Experts of a small language model: 11 layers, a variant of Muon for the experts.
Below are experts of layer 2 (counted from 0) of a mixture-of-experts language model. Rows are named router (the router's row for the expert), down (a neuron's output weights, with its number) and show model dimensions 0-79. Each number is 128 + 32 x the weight over its row's rms, rounded and kept within 0 to 255. Numbers have three digits each.
After each expert's rows: "comes before" lists some tokens at least twice as common just after its tokens as in all text. This comes from a sample of Wikipedia text that the model never trained on. Tokens count by the router's weight.

# expert 32
router:141070084109128111132161114113186127108144085163089116062115171135055110171088090014136113140077130108133132094083176099088120148110060085152120063131094112164137150068149095125148150102091154089094100138153147144139144084129128110190152150
down4:161093125093146170151094163116085128108145090152143128164133164110105129132153121175181141088166184096119110115113124133094110126198171109186159138130158106124138176127154119163160168128103115114149102178194066170154100112151052145140168067
down5:132185174120109144142163134120136120113124125082141133171148090115145157090116093097071133085145126083151101147136163062177088073109097112121119087163132146187072126119131126195140101144176107089117106150132171196158148126125116131191138129
down6:083144090084151085108092094125083110135120114150132160164121156128148098124074169095145135151140079123067166062081114136114094137123214147079145139178084101154146182150131110121149132123154113117116109096115093091141125155129126121120105139
down7:118118136125071138146127107140229054109137090119138147143104132086088138121103145093153148098149147117222112135117125152188151106083115111115076144148077107142145107164129116137059162150086094131085107194110140085143108148138115164116090117
down8:167113141134130162151057114159117105087177095135105158099139096153142160122126170100137111133165140118130100155106097141123143097194092170141117150124127114138169095084121115116099102112167098173149121149133198096108209129129115167145135140
down9:080056114141094078108105173065158099175128127148130153150153146179115162126134052118121132137126128148131185136135105098131127138089119152150136193083137067130099148124118124127095097169135123176140140105079102146121136064127128142134112153
down10:130161116120133176165122099132093100134118140146145141113104125114149164153087174106098053188196123151148138140109088123127132133097149083080133096132061128100133095182178139143136085195138107109130127136123094096158178176098109089132111143
down11:098181162114128121067139096160126116105140144142161143117139137171113133102114131115169102114132129196107096079169111206113103115169136103123108096152142086091135061111129179106085131134172104133126181115027131117081140124104111144125114125
down12:144105122040186159110137132108131100125088116156058143132132204116099115131171128125098119116158113137135130143121120088156156130140152139140176113120131139165132092149097124161169119131164129160126168206137097143136076118135134104118138156
down13:121108126161115129120087147078122132099100102096085094119105106111076087137207118133112145096135068099156088154078124110144104136152060080137119129165135124145093099143126116119204167076196137155125160122156125124139046150106176129082111153
down14:133110088109109159104165135051141141181150109149121140174108130153109099133068169071098115145149140084127129093133124078095137150144127159164105106148144115179173172079125136129161165105097097147125095129115071181132159113102161090167139129
down15:066097103052156160161125118147104085137137122172112212074142136105202106109152084119127181143131102099110200153126124088101115138148094132150176176146121134204131149101136135146118173138122107145122098131090095120154128152130103116099154133
down16:120155194122082096101122203089133168154111181170098117102144165131119145131096070189142175121109152075124124159156174146073161115101162100054144101135152075100090091146121085167097108145139113121107078128151150110105038075189066136193123172
down17:164180116098148159062124128119116107148131166135150160167094166124124121109068122083096126111091163117117091129137151171193157114125090125075178133134124159097149128111091153138094182100118205123199119093164117108100108196145139108157125096
down18:107173130127117130106147171119157108125093138120158151216179088145107166104118175083088169154102149141118160123090118163152131121113094150128114167170102183138143189136169181065161119108178176116143087090136153158166068152088159106114183090
down19:138095101141113165106099133116108078152190153094118051110097158109123142152113125131111131101157127126140113141139138106190081091098117092149151149139124123106117110102188126151197095181161153094104129134149146129134142117154123105097090155
down20:146180129161132164146100113143172191127131127151178114114082158111093113115122158173103159132101154156092112135131165171087176116119121119118088122184128186099117191144108137091123112106101173121151178095163119128096149159115112127079096112
down21:141155167158118134129080138093158111199148102128126078157062187119108123121141187127107148153105119143089156111166153104132125095147155110167137107152139153097063142150119087129124115119171152095195162193093102131103125137192130056194139088
down22:109150160105076136117143201108105155128165141159119127151118112147166169150123096125142163121143160102201180162162142143150191056094096080132177128130134122086139147157139116168111120131061135170110127119113117163160115118120109134128098109
comes before: "\n", " The", "|", "==", " In", "The"

# expert 29
router:177111170116116112129133149133120072104132116172164112071111102114151090120128040092128152121153114120178155186103166136099138147104153093142118184084150161126089176125112116136152166126195080088157134100219115120123131092126104133122204114
down4:090107219143157169156106162085119063075121154201107162120139127101142150103105131171143152146119124139168161103157124109182159144105084162052182124141081132185160095122118117144089110155155137141064131154086119138149138153169127113133099126
down5:112181149139143196167135142195103113125146147111060137110072121155099110122094121082161184115116135107112123140135158133176129131105129099187162115156146128107178065079102110159145150116152134144113145153077104170064070219105104102136114122
down6:136078145157114129120136132171148155182086046157134160150168123117133099163132128090127120121108141149132115156109115113103121094087093084103135126147191169188106098162104148108149126169138110108121072137018061093094085142038094115156154155
down7:116122162172175148183139142124080136093142092088148121142069180107174078129061121158084119076109130111177124097182144098125096101158118142194142134106099103177210105134087146119155134076157107132094112153103125123131159123110121141106145115
down8:086150132163137154137144068087209114138148135122081106091136110124105094141092182126099109152112120170164121183108143122127157137142166102180175092136128147138066085112162138171114098137102106116126099133119125102100062154136153096129145120
down9:070088194098098107077098173085136103122101115130142126152121099094187138130110150144129119174106127069158146174133114147142118096121173110059208121069150115123098076114075149117163153150139123119129188138174151119136142192145174135130082143
down10:078141144142172173107122113120114138150104120134143097137175156085132125166059157134104190101140111122140161173170090205145112111176103144106103152161148160110081133088162107109066087130112176098167139120154147153111049087163139062123097113
down11:040162166164089104154073140172095122157092121163118164123139155084179159100208143175139172135174131121083114124021135142092150136149072101136145116114101141026134136162115085135151130115122117159134117118106113101051128131134136146192130137
down12:119130123141110117115153126083111108168130099119164120142071143108116116163118130112141124130083154106169196104133117141162149115067157156193140144145063135143147146137144070107100135170139154138081126166110147170075143123093109154167103114
down13:101056138144124126158127137135141117081118074081180123097072109127125113147111137203158119075109147155071118082168116127128149089135113153104099134100152109102099173073123142108091107117078085198147123147112078120154092074075102154170191146
down14:165139067153152113150102142150110086102126131143079122147155118129170099097012099108076132094190113149132079118082166076148116091109139115115159151132088080131175105122149137117091131141118205128152164140150173161107129084105181168159065177
down15:147120174105120151134102066080121133178113175131150120169142163122117124116231146099131094123099097154113131139174187059131135118089090118081108127149094114125094026064096140150187125129121069128041127122040080118116193146053083182176092159
down16:136079092105237160083149132128067156036131130164150242108135124150123125096157136145131086137135073094117078116133192121120055122094102083146073051129141183144121150113103117171137141126130162105128117169095178097161163170118139141098101143
down17:110149148090150108086076171088122060105116166162114059121078141112121211158099136150131184170127177084126095107123090176156109147143174169099138116143140154098163147138135110126074142109148145119128112169227155164135179145142199066141140167
down18:186124106095161128076124134080180078139094130137134152146197110137156122122134119156102060124088095135133078111140117104163125125172137085143125102165139130147099133080122089117122153116127130173135151115111155158128169091137110148088072191
down19:086107107126129177139109100144155195112141120159085147106149111086187145101076135128141117116074118094106161130121115129127133092125113126092113129116130141151143098160171096124047177089088142100145109107199114083099122114153127065134086130
down20:181137126196123178118106161106153133085143158131089147139121086123091140139157168121183122145071126143122170157140134134043201202149117131142070139104109089146154174087116121105102158106155114113135150151170099066120182160132173115107119128
down21:155128167107073135141081050088211131099152172129163146148069151131070105192109062120174113130136110133108156086160134089127139110102087130116136153143089166106176143167151160126135086216131080162114076082086109099115097111125101179199128161
down22:148105091130110105109123174096141154146078129180158096103118153134092186099072204127120161155123159132144155152185171101120192099121118102102166134091184100097155149119210125122127163127143124070175126121084135150099150127077123203100149101
comes before: "|", "\n", "-", "==", "The", "==="

# expert 27
router:137118126146147132118179078135161094091138080166133112150099089093073099123119110105178085107109038137145068123136173155095114114125147137162114114119129169153134107124153139145108155129154085148134129096169149086166126120127077105096164082
down4:151104114139138142078059156083103120166113118136143097188113126152104106145108131156142151142126121158143137112189091213137136121188100173102147173090108074130112130123053122130082156050122112152127156107089166078144075131101130107084126089
down5:156168094164166157170134140113175124093152098167031174105145109119141124171101117103089131162176105144117138115089141080141081096128104114146128135147137129150155167101085106112105197079207125149169115108102145099115124105076156119153057127
down6:164106161064106070076159092106160118089115143123153151114137100151127132143094118159164073141111139178111092157049130173124098150056156137105167098166108068098127090106129135085146144122186042157125142114128179129128143059172136080109112164
down7:105120193115143171095123163120045095086156133099137145133072178098059142159105174117113110125121086085151099118082141142140151097134156131196132162097097129173117166137088060186127088120140175111127112165131092118177160113116106094118136126
down8:105117095134127131114130153127103150100191143115136054162095147124103052087158079103087118128142165158103120074123198107098112122103094162094111169180172119145158098099135140210137075195126149130131072095112138119090130148132165166130117096
down9:137136152119154087150137135164135158118083152104107160137144107126137104073090129109101164144125124088185115128093108173098092061090122146127146174101173119101164091151108069204103157104094128165139131079106084103149112136134113114150135145
down10:111171125185148118113160114045108128101185124090125158118142115086126188147142123147122129113131123118127086120178087171146111098156053156115059136141191165147153206152097103156097152154117151147089150136162133105160156147130175207124124124
down11:114076116127095090142164102109180105127105125151128153131095167109114194141165138108164142122110121094154184119113100133149195192114140083099172150173126128159128087095208092157082122142101145098186130186136092128171102148161147104115098071
down12:134077118124141131110176066136143087097119164122151139142175101096146164178101155154129155187168085170090125160102141177112153148154133108084139057207120124099103121137108118089172119130147110131083146126157096077104160126141126122136112110
down13:119180107126129084116159121093177118165130151163178117131109089100100111131137143172113144151126150026159130119204129111069153098100188170090077113099168125134061156157178127074123088118119205186135137166124157107093125175115136223146164119
down14:149137136097154101097122133140147104120136143143132057079171143142138117109096118113174116127186161159143163140139112152138114156166140122131062125165121086128175040176166074070140056092176059107130140136083130109142072125102165157121175164
down15:134096163091120137173093084097087168162138205114122121113143155171123116148087100170097161128146139097161131124141119134129121125143089116151138138175135173152162156087107128168118121137091126108133130131129113099079148159077121141153121121
down16:148143142123142209190154128113085121123139109124135140166090155166149126055156198103139118125131085175194146112110192122138062137150174133156105111089124113141142133136166158117187130196116069118157106158138157135136137138118160162094150149
down17:146087158122077151128076132112153153094141153115112107138135166141125166203135084144159125167137158105210163115131130064112140117167193097119126151134103118156113113185118125084154126172078074115153050172178138178139099116180144093157139111
down18:129176122153158116198168107109101073148133136132138124144141134111146100187187199150147115145125114142146051188133108113167138184147175114118193180165095124125146128108112110172105094139111127171144187147106098182099100151156167123102149108
down19:149158115112141206150154156186118167110157131093091133058085071137133173139086135132150136166134101110118150220120111114114143102141178187151128108178132110137147113170159153147117123121095105115105129158136159103179156185151165134132061107
down20:153139189101099149169181138089173128126188127162113116123140170109160101155125097120086121099112094163081129117219120084160182066205152143137097074143143196109139146125092145077114133180137124090127128049188113150104100056071123147100155171
down21:067162119112148069133143065118077160133116122126148103113089118113142125122136128130121176154186192145145121158115147144171066172135061126118186108170121110069108102115110173140137153083135160132157128151088085108107150127117111153175112139
down22:181146080071100140099138119153160115074124112179157104162114164119098111094082164144118121126093139126177110115134127121157161114146061108137090131144141150157148145164157129150132110124132112043114065144146115178170116086118057079118089081
comes before: " the", " to", " a", " in", " by", "ing"

# expert 46
router:119139130117139143109122085146134152147160114153122128084062090146087085123086109129172095110108075085167073122084110132169079133086172113089127104095076132117157071153157140104144144123176135125142165136106076134123100075091091127091147134
down0:141123174130157198152136139177126146114142126116188101158129102123104174115143077119125127101103176138094141137162127140109186131136071144171096111152095154135120091117159125168123121170122139104135077130112131161114167122138111129137078100
down1:095000131132146136137090135152107113160074137101126097157138188147138128119098198072116116163140080134076145065096113152125156118143171152122118136141052103117073111154106132138086196124186136095173174130123116087118112124159134109125135121
down2:130105163146142152176130119135126149158164122172154077104113182169071101180134101144147146092143170114096142056135151153155217132163173099145110164110133133161159111137110167110126121121115181134237196160109200147110173159101145115150096126
down3:158101123100156168156124132093116101125129065144070226079145110156121141136173127114084110156106126107112161108122088146102114151074142152124184125058129135112186123139107089102187149179108101066080120116165082078141158124197063158163113089
down4:054091105108088141152143058151110149133118081101149107143112131142103169159114133101098164108135137121136159142149144168085145105141115137112153178160099088147152130121145099131148100147115197093149113092119106143157127173186117091146116119
down5:166108122144174066137133109106125132125109119122058108146144107165119164120155083132127120129087094178053150145100127082110121118088097116129177124136143141100148088122135127154128124122171166134140096097164120134163132150158167045105132119
down6:106162101101182202148117132165150111085070137106116174167122054117159090177090113145122059106082143133105103151071159144087151120159160121133135087150123146088184170178146054112126111135121124115071146134123096076110154130116132169058075120
down7:115154122069154122094129108091109094121099177119162120146065160105159137140104123141095074144138109088106174122112135188127098114083126142111142111119106137112082087155128097145128114149108106145154147118102206088137130108077162128118116122
down8:199137140107095120148111169145140130065103128130106155140116083128108138124172079155129136184139039126124161137105154109183132120161101117146137141109112081104111148176089096138119128166118078104114167154160087106166089084100154058143094133
down9:141173075100164134125047184103103120138106120124136122122126111162109153117176084135162152128130119096155097109146082137136187128138134105105073113135195184141119100078169159135134104076112106104086138177090177144175117111136118180162125029
down10:130079133116159106106141063093154119183097127155170093138134145167143101088101113159135170121124171113141139188138159115136162191163200174120114175118166066100105127161123150104115104110090108126180148135089108091125132130111112218111117115
down11:184123085133128117148100131113133086164111140090112137121166123149078079114111127156144125166143074095140158156089194107147182097089180203145111102098117120104089083172142150176086117151157173091117063148122106090124125172119172099135155189
down12:135125175112174075186137094114112095108140084164143100125061129075127082140164150144117090143147109162132163145074125104111118103119151066099093096125144133125101087152146143142129122137127162137114188121105114123073151131097167164110127145
down13:088109101093147135144169119132068080116095153133165104150155153123095119169076151106167107119126114124138102154076141093144136121079194150113111144179111143109123121096164101072109108106081213127101116117079144161158095122112101142081121180
down14:129078118194065120106126135109092173196159160079130123116161115168129106078112130119109154112120131132177090144211152089121152132141160094105156148145107123122140098140141116157197205112152128109158152124127126106050130120173108151153127171
down15:172147145109119139154114190126133194176063194137159168119085137106139128108138057161116128160161146186154135131188103119157162107114117125151124061103119128087072102073146093165157178111152117146167099110095158107213193066164117170065085085
down16:096123143114109092060092122121101147141088066134100107102088121093160147148136123174116115174189056162097152101146162143195097094121112154128076071127126112201122116159102147106131104105181084121147105156131151092163124082120117198174184149
down17:154116203098089096166103122144129103088119173144129125102155127139076167126147118032115094151146100160074101134139122192156098093112112085154096070065146116167171151165149119104143138112161150184123121128200137169151131060084127098104142133
down18:112086123152104152140106085131093119110131090173132143067144111113142108144179084103182160073191147135105097146121081179089128121141122156143127137116108106124097139143090110130130148142113113107091205154182110157133098125124179093128122112
comes before: " the", " a", " be", " his", " that", " by"

# expert 50
router:152095139113166106161166051155158090053093081207119178138142128114113100161137101124145137110109053087125058155159186054123118171119068126140087161160098191146135139138143123121137118173122107114130106140203101139136101171061083147130209168
down4:155098117095143117152188157139127116121094137174126177159136149143168159109129168124102140111159094148153136166115136076144114118131176124104098128160085142099109091094143183138105096108103106123131129164117108107188086092119141096079155200
down5:144090104152138118159075180124127153130172153089143167090191153157111110133135156145133109083149057116148121138119166176065139090125170156149138109124088086149095065149127105111137127149131118119109135179141117110122110090118142120138096139
down6:109118134122147125127101071113160126139158132107125161135119149091164129175082089112126125146076126128158110151123149153116192193152106152146119144131124167108114158171114133168173110101126144151109080141100105143104101123113121142117138132
down7:128095120109154040105123161177154104154100095205147137165135129127187129147061177147169145167168109136120138126152120151150102143138103122146153173193131139053118154095178098142097125118105140092169091181152155140107156165134145108116152148
down8:166072102123107111132139148103147169090143117147088142145128126094174120190056131148095182144133108107115135152156158152118116137135096087147156139173135115089149110127191044160139136094145186123167111199145148196078097149158098122105092089
down9:152126095155109198125190106203188110097152112146091179190133093098169104128175138140115119136134045102068124129110172079122121151144065115163100094122131126184065146079110129113112154124158111136088069132123127038065124123156129135149150136
down10:114096145155130144140149130134158098132073117111172129116100094100145147127183104132130092112105158165140133144123119137139094176120131184123071067083153085124185084114130147133171126159086104126100138157127167090102098117157093135075152151
down11:179112166147114165187093122075116118168135180101131114114156131128110098137161118150126090087126136121146128115156141123088157116134109136122087134137110201146101152137104117156163094147050157157066152100191178074166200112209137122097140151
down12:131122119039141147145138143084109152118126100094039179094095107122092161127129115192124115165182114138166104202097192102143068142111100209141074091122145131141076084117103146117114140150136127140078071143136059102148171127169109129105096111
down13:130110145099094126166151121146157140129038144108088118121197101083065086120117148144179129223097163063110162113181092133135125127107161139098113123113115093110074081127147122158140098129114085127103098125103125105144131126163176083073112146
down14:135088101117058123131140130137109137160103137132099086132147055138114144119115137061152106120110122134088154180156151138134112155153149145110157107155028141155112135092132099109104118134137081085162141092121072095138090110146081070099150138
down15:089196139135154163162106123159113134134177139124092186104115144101130140119098099148174141143072105138168128092124160107166082036119146122113140088128146131134150135142147129168145150119172117093112148123090128114150099088153055122167186116
down16:108185106152075090136129171133122137131106151139095123143071181052141149111113109160137148138117152095114080141104134104098190135090118132153127115140063129134119097119140198143223121190132108112125141142118112091141157138200114177164158154
down17:163171115133077119077107148127193107088147047063131089177119168130152124100090180155146130086139105182108097104157151162143169141165154091119111127163150139109142099107179155065073130147134153134196163179165153064138123194178155105088123158
down18:123122135112152123171138184102142175099101199118114129152160094098161157133160095143128123113119170134150147136120129171134172108093161159125190065078183070136101085110164149155105114115124089100111161153107059170164144060087094195109125169
down19:087169176126116214156133158104122139153080143112154132084140166153158151143110094147118091211047116090154115155158145162161071113151142158124137164139127123124170147109100140136201139140106172120173119145140112118088161197154160096158104143
down20:147112108166119152122146140129221048150059121131153160146037140103121130117149173168109152078145168140138103134080142118129163158094134164178139045119112138112080059157139142105135175158137116155173114130112189169153161119166132142128165142
down21:190076127090120104180122155143050115151144130090156146113135106150147122125095129162068122145122157109137174157162140117177132168076117129111142123175102147115102130098168196151172104140096150112200000130135141110147155127139110048112039119
down22:091153096120058085086201094174106131162127202146110167160085105107141154071158123129160163183129152154109148116112101166118092116110113134223168083152131130062138162089134143135138141100109130152153149168114166103104152127097152120116136104
comes before: " the", " a", " his", " an", " 0", " be"

# expert 42
router:167079074128189108150142100109147095067122083218106134151167119052120042140113135087165125079109091109110118127125144123151137145060071126179110110127132132115151134060123115190087111113113107131107123148075126077163128106073107147133107162
down4:106142155077165072145110118157085136127110169172157126117135093158179119115136161120102137106179104162128139151183179164121096158036109151092066039088156081118034147171082086132154069141156074101141143119094122117122114145172131146172164113
down5:164105155128145069121157101140076116148097145114149194077119155160106122100158110128099153191165100112137081105186097092140094155153087146126084135103102145092068105102119135145190139165160125150125102137116138139122178128069174170122097140
down6:134189082089107113153154098161157135130126175111185155127147132091210133178145104125163183107129110163111129165146147171066101142146138151132095158113098112180209111156079094097091163130204108118180134053132088114140120175085134160063159123
down7:149178098140142102139171157146137108094159068118142128086141105085135182099135129116174105111169083153128117136131107151127128154080155126170171089120127124091137161158148105100159128064109118124155117168200084160129167165144052066124105127
down8:102159179140142083172132095126060135102134105087129141104131150098120154094109158196130145144116086139153146086083072114100107164165116117138118109068100116153153161101136125135121132124158119231153149111113110130133193165197138125177130105
down9:167078166094136173149160123113047162128130103172118136034123120131166159161037104151136135154170142124117098167086161109175111097133128156140084154112123090091151142102098152158136135102162147134110083123112085188107120134102137169084130118
down10:195169128184094135150128143158148121083093130136127127160141137151075095103151127140085200099121092118171128139105129113199141056108183135119139154098072139094049108111075089128136119099162095168093092142104144123173168150134123132136136150
down11:144107093137128105115080182140154138103110102088182105139089117154140125109071094113131119210137134148129129107115107087189089085096124118052108132128127088091126142149139169152099119172127091168105138102107116107140123182146118071137135107
down12:145105113139083148110160188131141186149102088119148196189087132093149133119057094140091125072108103106140070083110143152156137148122143143128122118134090096104124066078122093123130128083151138096138141111103159118142134094082088119119187040
down13:123129134145169147105125120171081130087102119117116146127149124126151109147156154159133112077229104081117145127079107073099117159131077111178213115156085085178132111179167098111092133123224184120120135142170084117212184224156170095115107135
down14:147107131134108118153105161109154098096108139218111139142082133096107089080104089103104108140115117106207129151119164140131108142120103167173047111100152167160110081143129114111142186120124104105130096181213230178131109172147057131161093109
down15:151172136163148093139184125152160140104150124195106178135158140158146113090112133067118095109070134086108136120067166160132098161127165138148113133171163176148172123164118145138175095115100156147130125108159127116101112151136144070086064125
down16:094132131148109108123149168130146109064171136117105132160111087210123103097085099153125172138094132171166130245093176128112187141141040133117126157065086076108112118098102150136093043117092094141175107048088067137129084083126110113106146141
down17:162101067142101172148047136077110136154134156138105130124119157175084150136131143141178075117140144108105191124154084095115137163140153109111178134115145088071092073101169086175139130172120126159154167126137149105096122132118194160152179148
down18:190119090119152059095129137093128090164103139094132129147111135170109093110061167156125142058129110100063142179126128136143093117132111100081105109120076065095157154125139160177137158116083124059128168191216106148134126153103156154166147141
down19:093176174147165079140118098114154096135128114131138099081140105124166149059171081127177122175173144112187149106111155071145095103088188126166149110103109100183138145206083099175121118172102131138085126157130113134090133131137190156183102136
down20:184094112118103164150146129138149139156138095097126126129096140142146080169135103225116074128106130121168144172105137125112119111114138083118119133054133106181174083069114109153158142118140126041095100161113123138127112074154169128149199166
down21:116116125100150137169073153114150075122129045143105098136115105115112093097157152124164116140157079071131148080133145107149145096093128169124144166220107116176150154134162157151144114146123152149099127105107117135120130148146131070094161130
down22:150076109143103114115151126162138122123154126148152166173150090103138123114124120131116110139183117116082091149163077135104050152168098194145115118104050177102150153103085144063081091071100066142165109142144129148126123126113107075093068149
comes before: "\n", " ", " The", " 0", " 1", " 2"

# expert 60
router:116141127174092188130123092098115101115166159112162148129141105104102109191088062087160087137069137098135058121102134163123108119129076123148147143112116171142176171149129144180206122134123112138106147142119073147125097125056098115158125127
down4:137090135110183165127195162109120111102147102130093149115154128133128168107124199173096164120199126067145142098163155096194102097130181153172122136167160121195116149077123078168165123085131132142158105157164181167121156143116119165095096131
down5:101087126113135112127181112048121119176140112152182144145161107118141154092145126095178149097191124113144114100127184141096120190177170082109127134100151045059135164151090159135060098138105142135131121120132130099105060175092215155111093128
down6:134075117172142126072144167155116113126102129119138167150031155151082108159064112119098117128133058132151104154102143091129137110129098118122113137092144148137115183190189182138144106105120215140182129190153166191082089115171093118195175120
down7:135124153138134145060131067127097193107096098101137133155149128146136105154162074131136156147133116178110111143158108133143123178136107119103144136148107153114157100162143169122121129044147068084073154109139167119158111106190156130018077114
down8:118162084092115094086097140144131085100174140116182096164092155126128188179087109087131115106128206083153159088130137149120131118146109124080159213097107147119078195086171154101192089155103143161190113099130123173126151130126129189104111077
down9:189134129114151096154112059180128095123142136174126140147121136197201155182167102098096179140154142172121175157096135132131146117173123170175127120117069164126150182115134180131080096084146107155091180181113129159129151123138095189129104114
down10:110132200126149156166163066060102135109183130147097161116106172152162145128079251161164087147116121083090069092156083114132142108090087144149123119138183163093143138143120146107120164119145180127127150145120208182156125100047128130144153083
down11:122131163114141208212154142153113147083088142168096167090108134124119092133122100118130150099091072134143147166072075095136123120101144124176135129103109163167150164103074093119161115132145166124047085099120101171095151165165098141148106141
down12:157151153092134151083063087114135134126116192134177091134119151140134115143108085133138139093109147115117099151194161133157102106147082140103153123108155110101145092134134124158166164140127170167166108087085144101143131149109102159138119117
down13:096123111152136150126138115171098135126114171147122189094144124119171080122073094136119161144064134090082138105113143136110123171054139142123122120122108171131142123141075149139141142148135128140106092146154121170140119074117163164218123146
down14:114113132051116090116153120101129044099146101137125090197101106143118153153167096090183097111170141106142118166181180140128122153231059146118189190133112107117129155121113125113090102142094137122142087159115102109098124178109193098119125151
down15:125109161136140143170167100123124124120127126121159090138071150092181109172201130095151103128123113093120147129088121123177174132138155113144068147111133017129131062118173106130096149117085106076164125109086157178135096099113148114070119150
down16:124127099110067106129178124124071112134149156140180125115095160093101081149180120064111138169156153112129120132160126159126121145173138123144112133123173119130134117066177143108146081123160103120127087058105175125153158131117117136096141086
down17:146173135156135174148155151135087214141113092129170134049177150087173090119101115091141144111146108134141136103133130133131127096081185105178128093108150137152123142111138136155146096167112113082156120096187108139184132113110109044158060170
down18:129133138215134121153136118187135130168088107164149109154126133113129074155180093145185030118130118118107098131204098150144162145120122148109158110083125155127113150090158119140034208093079087101119164073133129086151162140112097122092171094
down19:080131127133112072127163160171093131129126141067144131167162121122107118116180092163023139135166128085064104083140117145118112107141094124148179140117122176150147161110092162139149142164103101136110126131198141135110171132184114124139178073
down20:125065134118181131143136142151151158086131080155132152136085100119143067144155152133165105100130103152122103172078157156136121165140112118139163163122103091164125147150064157171086180137125131179106230054136093142025142128129086131158114156
down21:129102068108148070067167118131161099154126203129076202196113113121082127123132148156106106108158124096171121148122182111109122154128096156129102138122113193103108075149156138114141118124109183109126121158097152213112207077168171169175135124
down22:114142112138139169082129136096172113155104176111116120122156136102121117122109138197103186104139171139163152062090179071137176159110076140115135091151125103120085112128102117103093134174113118173158094080159125177131133142138168091156151150
comes before: " the", " a", " his", " an", " its", " their"

# expert 45
router:174084085139120157164150154130120037106194086155134174149136116075079116178111137085109116105165119124129138148044129091178136068116114077087117116089112160167136087126103100177120091092155109101136106111118105096138113081043155147117100160
down4:105085157154096124106039132147132116099133121185051107108126194146111165043109218118103123117109157158054190065107182105137133131112090111081147117127146128061087102161134094109139074119107173137103145141119112117147108136080126153104161155
down5:122142146125107057117111116100172109084157151105118178112136127100116140127164104166114138182130159170155132100112114140169101140126097113095175111208103140051112161100139100116098126125146126160086078070111140116118139173105168128189074137
down6:104138126081144086136151109135115101158053111130178084098136099082112129137196132144097085193128108090161124169176129166185163091147177154136105179133103086183128145137111153083125112096129127117165139039041101119152138170151121157094136115
down7:165094155123137123154154130140088120125145129155106165118116075132146227164179192127117123125106127128111145103080069179117128197147114169070154100131172126122114155255061141111148172162083179156140177144144135137133102150114121148108074133
down8:115147156087140105151113123138046127143146170128079181136156134137128087144160131185138168173142191061120151182174133126194121101136153162114119156137169122074119163157154109106164111087113148123140103146101070137107094120177113171180126131
down9:110082079172170196143158192059081142124067096138084126163135103112139174146113082142161098090186108136118112150101168154127093137108156151119153158128150120159110124129129113150136148159095187076159112124143183163092083151184080154151120138
down10:107124110160118177103149137143136099145146194099100095128153087127120148109114100099144154105122164120116157120132123124109086179071150101115085091109056152205149145101115152137135121118118092103180120099150125144125171071121127134158166070
down11:144083139157097099081124126125148159115161168099108111118136149119120165123136111131095079162079128151099109099065144116075115122094122143138189133134103130091118199168039119118127133128144178177154119115176106170134128093084083117119125159
down12:100128147141157064124122144125151184102100131113180126112178154091093108124144136150196118159180115139142108112142145100138109105127148170125111087150147104068131132149122115082137160072130137095158136085097128099115124129105155122101126145
down13:176174141073099144081066105118111120094131166070190129142075128139122108103132163125133105121112129156193111120182111134165160113119134154186126165087100150195079065216139104120105091109120142174092051111139140100164114097126156112153141114
down14:150097134184163127108188104164102155108114156118122093134080144121084098119057141115162109140104113165103096121081152187112120094106137139153118129120132184155111137121143145121180198076106106093081136160121067109131109154138135094155157145
down15:176116105120068056135118148118116095117128169134128153093084130149161038104113081082174213154141147133111109131180154122137133123129161119088117124091116099126175165155098087148090183083117194110130101138144147139170157153122111152139103140
down16:134130113137136116168132156085111142123147132095162142145126163169067159168102094151102099157085158099082106149069167090162156166149120107098103157140125123177086186116138131141139165164088114103160115134168146113142107158153102119150110110
down17:118129151114165127097150131059119102065078115089120111122113140122092166185108140207110164166089077082091135080144182140107104095119111077063142154152160117187100099082121118182084163158151138104081122142091152132150115095167123158136192120
down18:079135178116168111151049095160147124138124172120124126111100151126104107182214165142111163150123113147119134146106150118075159125168122132166131132149117119118146150155167087130173108114101147173133151115079166122103121158171146161106148158
down19:113091166118083145101099061124058116142137121133090138080159116179120140143129182097124193148108116068104131078178121120084122175138204121114145157135113122100117118130148103104111131160168143190196132092107148107169129118198108154139159107
down20:121136162144118109119127145175114097098088123164169101205100141152141155113182141110099110096093155072140139153115098097187124097138111081153072142191068142103166114128151096108086065100148101093125122077115116100101136075081074084143100125
down21:097126156126128067149206142097092079106201127124151154160124135125126128159142195092191126112108202120131099132095163133169129135088194145176133167109108119111069116082137155189128118124168086168131115130157104144141097116153088171077132139
down22:160106118118097168182181157130123117142125123128184128147177156149112125103195116106160133115130048164158136142105101119132103136129177128119100153163159139184058124116116135172110150156225151144146126098160164101114090065155097131185086093
comes before: "\n", " ", " 0", " 1", " 2", " 3"